From a checkpoint of a small mixture-of-experts model trained on Wikipedia: 8 picks a token.
Below are experts of layer 3 (counted from 0) of a mixture-of-experts language model. Rows are named router (the router's row for the expert), gate (a neuron's input weights, with its number), up (a neuron's input weights, with its number) and show model dimensions 280-335. Each number is 128 + 32 x the weight over its row's rms, rounded and kept within 0 to 255.
Before each expert's rows: "mostly gets" lists some tokens that are sent to it at least half of the time. This comes from a sample of Wikipedia text that the model never trained on.

# expert 44
mostly gets: " %", " 0;", " Votes", " medal", " Candidate", " (0)"
router [151 120 159 140 121 130 147 129 102  96  94 153 109 127  99  78 174 111 168 166  77  61 116 178 149 170 117 129 168 100 158 101 131 148  92 114  98 146 117 151 143 119 168 176 150 157  66 131 116 105 156 102 152 194 123 118]
gate0 [175  95 160 126 105 156 117 102 133 173  97 168  92 149 116 116 139 114 106  86 117 110 129 156 159 135 128 141 168 153 178 140 166 117  96 109 130  88 179 137 156  97 140 131  87 168  70  71 109 103  79 107 113 120  85 154]
up0 [132 164 171 112 200  96 127 133 144 146 148 139 134  87 158 162 109 147 105 129 137 144 132 126  77  92 133 107 130 164  75 145 112  97 124  93 140 126  86 112 127 161 199 148 160  93 112 152 113 190 172 137 108  72 157 142]
gate1 [135  87 123 104 162 116 157 113 188  76 102 165 119  82 145 158 160 190 113 124 115 134 150 122 126 151 159 130 168 112 108 108 104 153 107 124 153 142 118 113 126  79 163 107 149 132  39 104 142 108 149 114 104  88 151  68]
up1 [113  56 121  45 167 107 130 147 157  71 116 136 160 161 126 155  82 140  49 147  96 128 109 172 134 154 155 150 114 130 163 116 165 149 111 142 135 197 136 144 124  89 122 180 164 179 151 173 171 138 159 177 153 140 213 128]
gate2 [140 135 137 128 104 123 107 112  91 139 180 118 112 150  93  74 120 207 154 133 111 152 143 177  93 167 131 100  82 146 147 112 153 137 135 132 156 103 128 148 156 123 125 169 121  88 177 196 119 129 121 146 174 136 117 105]
up2 [155  74 146  91  70 144  87 145 159 122 128 120 141  97 165 184  99  93 160 130 197 151 154 137 130 169 112 126 101 180 180 159 124  87 124 136 147 143 157 164 115 186 115  92 113  62 142 101 143 167 108 122  64  52 126 133]
gate3 [130 117 147  97 151 142 169  84 106  80 144 111 148 151 155  74 163 105 130 103 142 101 109 147 118 130 176 125 136 165 125 164 125 146 107 116 173 132 125  87 175 203 106 118 155 138 151 128 130 105 155 150  85 118 140 154]
up3 [108 125 123  92 157 154 125 106 110 164 193 108 125 112 156 176  49 148 114 140  99 119  96  80  78  92  81 135 142  83 159 126 105 132 120 106 176  67 159  66 105  82 133 193 160  94 159 165 165 180 151  26 114 119 124  63]
gate4 [139 141  97 147 154 104 141 119  60 128 114 124  47 135  81 159 159 137 113 164 131 140  91  70 115 136 109 180 108 100  93 132 128 140 120  76 129 105  94 143 118 159 147 121  84 138 147 154 114 212 120 170  85 161 149 125]
up4 [112 149 128  90 110 101 116 142 131 206  65 118 127 194 109 169  84 116 125 139 138 133 131 106 155 137 129 121  96 102 129 102 154 171 124 122 190 118 140 136 102 117 141 117 140 113 143  73 104 110 186 133 160 162 102  53]
gate5 [183 136 124 109 121 133 119  85 154 136 146  79 116 111  85 175 141  97 133  81 134 120 107 143 111 151 111 150 115  96 131 118 130 163 102 131 148  87  97 138 111 184 127 116  79 195 182 177 141 140  55  88 137 175 107 141]
up5 [163 100 100 189 190 157 134 128 147 139  99 115 165 117 163 150 105 107 180 125  98 132 123 152 133 142 150 184 101 118 169 137 168 171  57 171 162 195  92 114 104  89 133 103 162  76 161 123 133  94 148 140 158 129 160 127]
gate6 [122 101 173 116 131 132 117 134 178 121 212 165 167 117 178 117 120 111 137 145 164 113 158 197  66 100  88 136  77 167 171 112 140 117 150 162 177 114 102 146  95 117  80 118 142 142  85 125 159 126 120 125 113 137 107 114]
up6 [140 119 154 163  87 139  85 104 102 192 183 173 101  63 202 113 141 108 153  77 102 113 103  87 152 161 184 117 137  93 121 124 121 164 148  96 146 113 126 183 110 106 131 117 163 137 147 156 169 131 116 102 158 160 147 198]
gate7 [147 111 135 120 145 145 155 118  91  86 122 158  63 116 192  77 160  80 130 162 182  93 140 158 139 131  88 112  94 126 157 108 169 154 184 150  82 154 162 203 145 138 141 163 142 148 112  97 108 107 117 132  99 134 120 117]
up7 [103 166 110 192 129 158 183 103 119 103 143 137 124 160 142 163 183 202 157 128 120 131 115  95 185 129 104 120 108 187  92 136  69 100 123 185 149 125 111  59 152 143 102 126 164 130 115 118 109  96 144  84 112 143 111 121]
gate8 [144 150  88 101 135 117 149 150 100 126 153 188  85 143 115 129 116  76 155  90 124 176 112  95 161 145 147 114 148 158 102 167 144 118 130 120 127  76  29 151 149 130 102 129 121 186 117 118  87 168 101 144 114 145 118 128]
up8 [ 85  73 107 144 162 149 146 154 105 131 107 108 140 104 149  85 182 137 136 100 153 110 107  52 115 135  95 201  86 116 102 118 116 130 189  32  92 140 135  97 163 121 144 172 126 140  61 139 150  86 109 125 113 106 102 118]
gate9 [115 140  66  89 156 147 122 123 159  99 111 152 131 160  96 123 137 127 112 147 155 109 116 118  91 102  99 107  70 110 159 101 123 100  98 151  59 133 131  95 114  91 160 139  74 158 128  86  83 132 172  78 103 140 128 106]
up9 [128 128  82  79 163 166 131 135 147  75 157  42 131  74  85 113  91 144 109  98 203 141 142 151  67 122 112 143 143 126 104 140 141 126 142  86 134 150 139 129 162 123 185  96 158 137 130 127  69 135  98 139 114 104 176 133]
gate10 [151 114 155 105 111 139 149 123 166  87 105 153 146 126 164 108 158  56 101 149 122 104 129  87 150 103  79 111 136 169 168  99 131 162 109 109 127 147  48 117 129 112  89 165  63 180  90 137  91 205  97 134  63 141 199 113]
up10 [ 98  96 103 107 169 115 146 126  94 118  93 159  62 167 113 128 113 126 177 124  89 124 136  80 108  93 153 171 179 109  91 105 114 110 177 145 170  96 113 124 122 183 161 116 129 155  91 102 143 160  50 110 163 146 110 142]
gate11 [123 145 153 146 127 110 108 114 129 144 150 154 123 127 108 142 127 144 161 114 132 101  60 128 136 179 129 167  87 120 173 152 146 150 107 102 125 111 134 147 136 143  89 153 172 169 139  61 110  77 115 168 142  66 112 139]
up11 [128 111 157 122 120 107 120 172 128 100 149 105 153  63 127 162 161 109 120 178 169 155 138 121 127 106  99 109 114 133 132 150 168 161 117  80 138 111 172 117 124 150 104 118  60 103 167 171 110 118  99 100 120  92 128 128]
gate12 [155 145 160 126  92 122 151 100 173 126 104 150 109 119  45 134 126 125 186 117 125 133 171 160  65 142 152 165 142 138 153 136 110 179 124 156 144 188  97 124 174 122 120 140 167 163  73 149 120 122 140  66 108 111 135 154]
up12 [146 110 142 152 105 140  97 142  87 113 154 132 135 121 121 139  99 102 115  65 119 120 167  96 144 115  77 143 132  95 107 116 116 136 105 108 141 116  89 158 118 123 103 149 125  64  74  78  89 156 107 159 135 139  45 124]
gate13 [132  90 112 151 158 111 139 106 159 193 148  78 158 138  52 128 146 157  93 150 111 115  98 149 126 156 120 102 170  97  98 123 147 202 109  76 133  84 104 157 184 100 165  78 141  96 107 124 137 139 137 123 120 190 135 173]
up13 [163  60 106 120 105 170  88  98 171 101 182  98 112 107 129 206 118 111 144  86 160  73 155 148 136 119 177 146 107  85 126 104  88 156  99 177 162 143 113 136  86 188 157 179 173 138 170 104  95 122 112 171 182  98  93 106]
gate14 [122 180 137 127 131 155 137 100 144  79 160 136 170 163 106 128 153 110 163  88 112 109 152 137 118 185 196 180 120 111 109  79  93 136  82  41 151  99 164  95  86 125 114 126 181  92 131 160 127 141 171 144 146 150 108 148]
up14 [119  62  59 122 150 139 183  98 137 157 169 126 133 125 138 121 121  80  87 105 135 134 179 102 184 158 128 108  90 109  91 109 191 182  91 151 167 137 139 123 129  87 123 147 208  14  86  67 148  70 108 125 140  96 109 114]
gate15 [138 136 133 179 155 110 129  64 170 160 172  62 134 123 115 119 120 170 165 116 115 131 156  88 100 107 129 141 107 130 124 151 107 117 106 108 125 164 194 100 130 128 118  81  49 102 151 121 130 149 137 129 120 178 164 161]
up15 [ 93  82  88 136 132 121 110  97 148 112 161  98 142 188 214 102  95 117 151 102 101 114 107 150 191 113 143 159 102 176  99 121 170 157 153 162  38 150 108 162 115 107 128 136 124 116 160 158 158 138 177 146 125 122 133 132]
gate16 [151  70 155 144 174 144 187 111 110 124 119 127 104  94 129 187 152 122  79 107  97 100 134 121 127 121 138 179 148 122 169  90 215  78 118 101 144 109  64 116  77 204  49  96 109  81  94 111 161 135 110 147 162 117 184 142]
up16 [147  53 182  96 159 164 123 137 101 119  79 170 100  87 130 122 177 108 154 150 159 156 108 122 175 122  72 102 187 122  91 171 161 179 105 110 126  94 182  66 135 145 170 184 113  85  61  95 179 162 126 128  92 135  44 105]
gate17 [130 142 141 161 216 128 139 103 139 125 157 133 130 168 141 173 126  79 109 119 125 117  94 134 137 157 159 134 201 117 128  59 117 127 104 130 164 109 125 103 137 127 157 129 116 139 116  71 109 131 104 121 114 139 152 101]
up17 [157 129 163 154  75 172  91 159 119 140 100 121 131  57 129 135 112 185 159 109 129 157  71 155 186  85 119 142 110 140 103 142 123 156  97 145 148 141 119  86  67 147 130 113 150 172 173 116 103 142 181 151 139 136 131 116]
gate18 [181 139 111 110 137  93 139 104 114 126  91 133  97 143  80 140 146 121 199  91  98 130 142 136 126 141 119 129 134 126  99 123 157 163  57 135 149 133 162 113 123 136 110 142 146 197 103 151 122 149 108 111 107 171 158 184]
up18 [115 169 150 170 140 163 159  91  90 180 120 137 117 156 130 162 108 107  80  87  91 112 144 103  96 104 101 169 122 139 151 156 125 110  91 119 139 129 167 187 117 143 100 118 108  92  94 120 164 135  89 149 138 114 173  93]
gate19 [109 108 142  94 138 132 108 138 154 106 120 146  76 188 171 113  37 177 135 161 164 136 121 110 170 146 112 125  96 134 115 112 180 144 182 139  54 106 180 158  94 165 116 129  87 123 128 126 122 137  91 138 115 102 155 126]
up19 [159 112 191 131 174  96 165 121 185  93 142 125 118 107 141 105 136 127 177 112 114 125 141  96  87 176 118 115 148  80 112 195 123  91 144 166  93 105 161  94 146 100 118 179 109 137 112 145  72 119 158  82 115 184 177 135]
gate20 [188 126 155 121  93 134 109  77 102 130  90 118 113 126  94 111 132  96  86 116  87 114 113 179 175 107 137 158 140  89 117 132 120 150 128  88 174 127 134 101 106 141  83 118 106 108 140 117 124 105 153 158 130 147 119 147]
up20 [143 101  92 137  87  95 146 118 159 117 164  69 111 158 131 144 117  97 140  91 123 150 133 131 163 128 141 135 130  73 110 155 104 179 114 133 127 121  61  65 145 118 100 130 157  72 140 134 100  83 156  96 165 157 108 102]
gate21 [105 151 156  95  87 129 115 152  96 121 109 131 111 126  99 181 107  96 167 136 118 158 164 197 169 138  60 107  66 108 152 112 121 120  59 160 161 180 132 172 116 146 113 153 171 106 131 133 115  79 158  98 175 144 171  86]
up21 [133 192 133 141 144  89  60 103  73 127 196 160 202 105 123 143 105 136 115 130  66 123 180 129 160 118 136  97 138 108 146 130 196 140  93 149 109 109  94 125 136 112  75 162 158 134 136 143 153  91  89 138 137 172 140 228]
gate22 [102 130 100 120 141 123 150 137  77 116 165 156 166 118 117 117 180 135 121 115 179 143 125  91  98 111 112 104 138 122 164 129  75  48 150 133 206 162 143 133 109 214 151 100 115 180 123 100 105 159 148 189 124 148 101 135]
up22 [147 115 120 114 164 131  53  86 111 109 165  81 163 116 132  63 186 103 209 157  96 150 174 177 131 129 135 136 157 131 125 132  70 104 109 174 127 161  94 124 124 110 163 151 166  97 112 142 160 161 191 146 133  97 170 117]
gate23 [196 119 142 105  97 119 107 142 122 107 111  89 131 131 116  87 144 119 133 118 119 129 120 211 162 168 194 105  44  92  97 135 110 136 105 121 184 165 116 143 163 148 137 109 112 130 128 114 156 175 232 129 156 118 101 124]
up23 [131 167 167  83 102  99  88 126 182 129 156  78 126 138 170 173  90 121 150 130 133 107 144 132 114 118  50 143 132 129 157 120 105 182  77 199 117 150 141 134 203 103 162  90 145 122  75  72 110  65 156  62 117 163  91 132]
gate24 [154  98 135 122 161  97 180 144 163 176 102  96 123 147 124  54 155 193 121 144 111 153 149 130 125 106 145 129 193  78 107 143 157  88  83 114 132 130 168 154 113 128 166 144 148 177  79 181 113 114  84 111  85 149 161 162]
up24 [113 106 109 131  89  92 165 115 120 124 147 128 132  98 133  89 118  84 129 147 124 105  88 107 125 156 124 151 186  94 147 114  82 148 115 100  75 174  63 130 130 158 163  82 123 228 139 166 169 132  84 111 109 117  78 201]
gate25 [164  78 152 112 130 139 170 131 110 159 123 140 111 101 126 113 141 146  96 133 130  61  81 135 173 146 158  85 135 136 107 131 158 145 117 138 129 153 164 165 161 161 143  98 174  59 100 127 156  94  65  92 147 134 133 177]
up25 [121 137 138 155 171  86 107  70 108  75  45 150 109 170 124 159 154  99 135 138 154 122 139 136 102 125 121 119 134 131 128  96 142  90 187 120 100 122 147  52 127 117 107 130 119 173 140 154 206  77 193  78 188 121 157 148]
gate26 [209 110 104 121 174 138 157  68 182 107 118 143 111 108 129 154 168 128  99 121 152  85 109  68 169 138 124 147 151 145 144 112 157 128 107 153 123 177 157 123 172 140  88 153  94 147 147 108 121 149  89 101 133 164  32 123]
up26 [171 125 127 140 117 102 100 156 161  76  89 102 150 131  98 114  68 127 119 162 168 135  93 102 125 100 129 130 124 132 114  93 172 132  94 103 130 130 110 156 142 158  99  70 159 125 200 166 105 156 104 117 160 217 130 144]
gate27 [ 98 100 147 105 102 112  92 104 153 114 101 117 130 120 117 147 117 103 146 159 104 128 149 150 118 106  96 116 104 122 100 108 176 154 134 159 202 116 149 112 201  98 154 145 135 146  61 142 117  97 101 130  95 129 137 131]
up27 [158 134 144 124 129 124 154 152 165 125 143 123 145 136 199 127 120 124  53 130 134 109  66 145 197 184 157 215 128 141 172 109 138 128 184 113 146 123 120  93  80 170  84  86 161 160 126 121  99 153 136 125 140  49 102 108]
gate28 [183 145  87  89 166  76 120 127 155  80  78  88 125 138 173 113 137 181 148 174 104 105 111 104 106 111 154  97 124 173  93 108 149 120 112  98 114 123 114 125 144 134 126 135 103 107 152 138 165 111 146 102 147 140 112  89]
up28 [135 145 113 151 111 117 156 123 151 169 121 131 180 154 153 134  80 123 111  87 131 105 101 104 135 128 119 142 139 136 113 180 111  96 115  99 109  66  99 143  99 141 121  67 122 158 168 161 162 100 144 153 142 107 124  86]
gate29 [133 130 108 189 200 168 135 124  72 122 130 122 129 125 108 163 125 166 155 110  97 148 150 128 186  90 114 178 158 159 157 143 136 132 155 109 121 116 112 167 125 130 125 130 123  71 119 101 108  90  82 176 103 102 142 179]
up29 [115 146 104 126 162 157 178 148 169 152 133  99 144 119 122 134 146 144 158 116 129 157 109 139  77 120 161 124 148 154 133 109  71 134 149 115 196 148 122  71  68 115 162  86 125 112 116 138  95 113 167  78 128 157  88 103]
gate30 [101 112 104 136 140 130 109 184 135 110  93 103 179 131  74  82 137 129 153 130  93 139 136 126 119 133 180 110 132 122 123 116 155 186  98 116 120 186 111  64 159 130 135 165 146 195 134 126 131 117 128 192 178 176  84 128]
up30 [ 66 155 108 118  98 160  87 146 115 149 180 136 135 122 166 176 125 150 120 138 141 144  80  82  95 193 141  94 128 124 142  86 156 147 129  99 140  78 168 114  90 232 122  42  70  91 140 139  79 114 160 138 147 128 141 133]
gate31 [101 133 159 145 206 107 134 119  80  97 147 164 132 132  60 114 166  99 140 127 101 106 191  65  82 137 128 113 144  91  84 123 143 114 141 144 137 162 123 103 172 145  85 160 175 199 146  63 173 145 112 102 161 139 114 121]
up31 [118 108 102 112 108  86 115 137 149  89 152 150 129 166  64  93  83 136 148 130 150 137  95 147  98 135 149 144 147 160  70 186 105 148  89 152  94 194 100 143 156 115 101 144 206 161 138 162 151 138 180 133 168 107 119 119]